{
  "router_score": "softmax",
  "vocab_size": 7687,
  "beta2": 0.99,
  "grad_clip": 1.0,
  "steps": 2924
}
Below are experts of layer 3 (counted from 0) of a mixture-of-experts language model. Rows are named router (the router's row for the expert) and show model dimensions 64-127. Each number is 128 + 24 x the weight over its row's rms, rounded and kept within 0 to 255.
Before each expert's rows: "comes before" lists some tokens at least twice as common just after its tokens as in all text; "comes after" lists some tokens at least twice as common just before its tokens as in all text. This comes from a sample of Wikipedia text that the model never trained on. Tokens count by the router's weight.

# expert 58
comes before: "-", "|", "\n", "==", "The", "==="
comes after: "\n", " |", ".", ")", "==", " ="
router [155 133 128 175 162 184 146 144 111 128 121 112 139 204 118 124 100 103 152 151 173 107 117 123 167  99 109 161 159 114 114 130  77  99  88 151 115 102  78 124 131 161  88 118 166 104 144 121 120  98 108 159 131 123 115 104 142 114 125  97 119 105 132 128]

# expert 28
comes before: "°", "′", "″", ".", " ", "7"
comes after: "°", "′", "″", "N", ".", " Country"
router [ 89 120 136 133 111 154 143 153  96 155 113 115 130 129 129 122 125 156 162 135 135 111 123  84 119 142 108 145 126 189 113 127 141 125 145  97 125 165 166 203 111 115 121 133  96 155 131 134  60  92 142 143  93  96 125 133 140 116  87 138 143 139 139  97]

# expert 47
comes before: " |", ")", "–", ",", ".", "),"
comes after: "–", "|", " (", "-", "19", " in"
router [115  95 146 129 148 133 150 133 110 160 112 142 132  93 128 120 119 124 126 107 164 151 114  82 177 111  89 137 101 132 114 124 140 152 118  86 118 140 135  69 127 115  88  93 112 193 121 101 130 100 109 128 150 124 113 108 152  69 118 125  90 133 166 147]

# expert 2
comes before: " |", "–", ",", ".", "%", "th"
comes after: " |", ".", ",", ";", ":", " on"
router [149 108  97 113 183 117 110 118 109 116 152 158 135 112  93  99  95  97 142 129  68 144 146 100 128 106 150 137 115 104 111 101 161 118 107 121 136 148 100 145 137 152 101 135 126 112 100 128 136 125 106 153 134 119 115  87 135 114 149 129 101 113 110 126]

# expert 57
comes before: " of", ":", "s", " in", "ed", "ing"
comes after: " the", " a", "'s", "-", " The", " his"
router [133 146 167 102 124 110 133 135 143 151 141 100 103  78  96 109 154 127 133  95 132 126 126 146 124 130 106 153 137 116 165 135 169 148 143 121 159 137 118 108 130  90 171 161 114 157  93 130 148 117 128 131 188 119 146 103 104 142 137 160 129 113 101 122]

# expert 13
comes before: "\n", " ", " 0", " 1", " 2", " 3"
comes after: " ", " 0", ")", " —", "%", " 1"
router [131 130 126 108 114 129 107 118 114 101 111 127  92 113 105  99 124 124 131 149 133 109 133 138 105 126 159 148 114 125 123 138 117 117 104 114 126 153 155 155 157 106 144 105 139 115 135 119  54 173 120 118 116 129 139 140 157  87 101 100 105 151 116 112]

# expert 35
comes before: "\n", " ", " 0", " 1", " JPL", " 2"
comes after: " ", ")", " 0", " MPC", " 1", " JPL"
router [ 95 120 103 154 121 119 113 167 152 136 152 160 119 158 116 117 103 131 149 161 110 150  97 120  99 134 166 125 121 182 129 149 136 101  96 107 149 134 145 171 171 108 125 110 150 124 136 122  64 178 107 120 136 141 124 147 120 125  96 114 116 132 138 113]

# expert 20
comes before: " |", ".", "%", ")", " km", "}"
comes after: ".", ":", ",", " (", " +", " $"
router [150 136 133 120 154 126 124 132  86 118 152 143 140 131 102 138  89 113 136 108 151 119 141  95 136 101 147 112  98 116  98 124 129 128 112  84 116 155 143 136 126 111  84 122 100 160 126  95 170 115 111 106 135 135 116 108 150  98 129 125 109 126 154 115]

# expert 62
comes before: " to", " by", " in", " the", " on", " as"
comes after: " was", " to", " he", " were", " is", " also"
router [151 121 124 126  90 134 110 121 196  68 124 134 108 133 124 127 122 114 131 138 144 128 132 126 115 139  93 142  98 118 114 114 148 137 152 153 101 127 155 113 126 142 124 122 108 108 130 126 108 146 162 111 160 148 104 133 118 136 160 137 143 108 141 101]

# expert 19
comes before: " was", " he", " is", " The", " had", " the"
comes after: ",", ".", " that", " where", " when", " However"
router [162 111  83 164 125 145 136 124 192  61 129 125 145  98 110 125 136 122 131 125 112 135 117 140 137 133 171 103  95 165 163 147 154 112 116 124 136 118 103  88 111 168 110 130 122 126 135 126  84 131 115 108  85 122 118 126  92 141 123 131 123 124 146 127]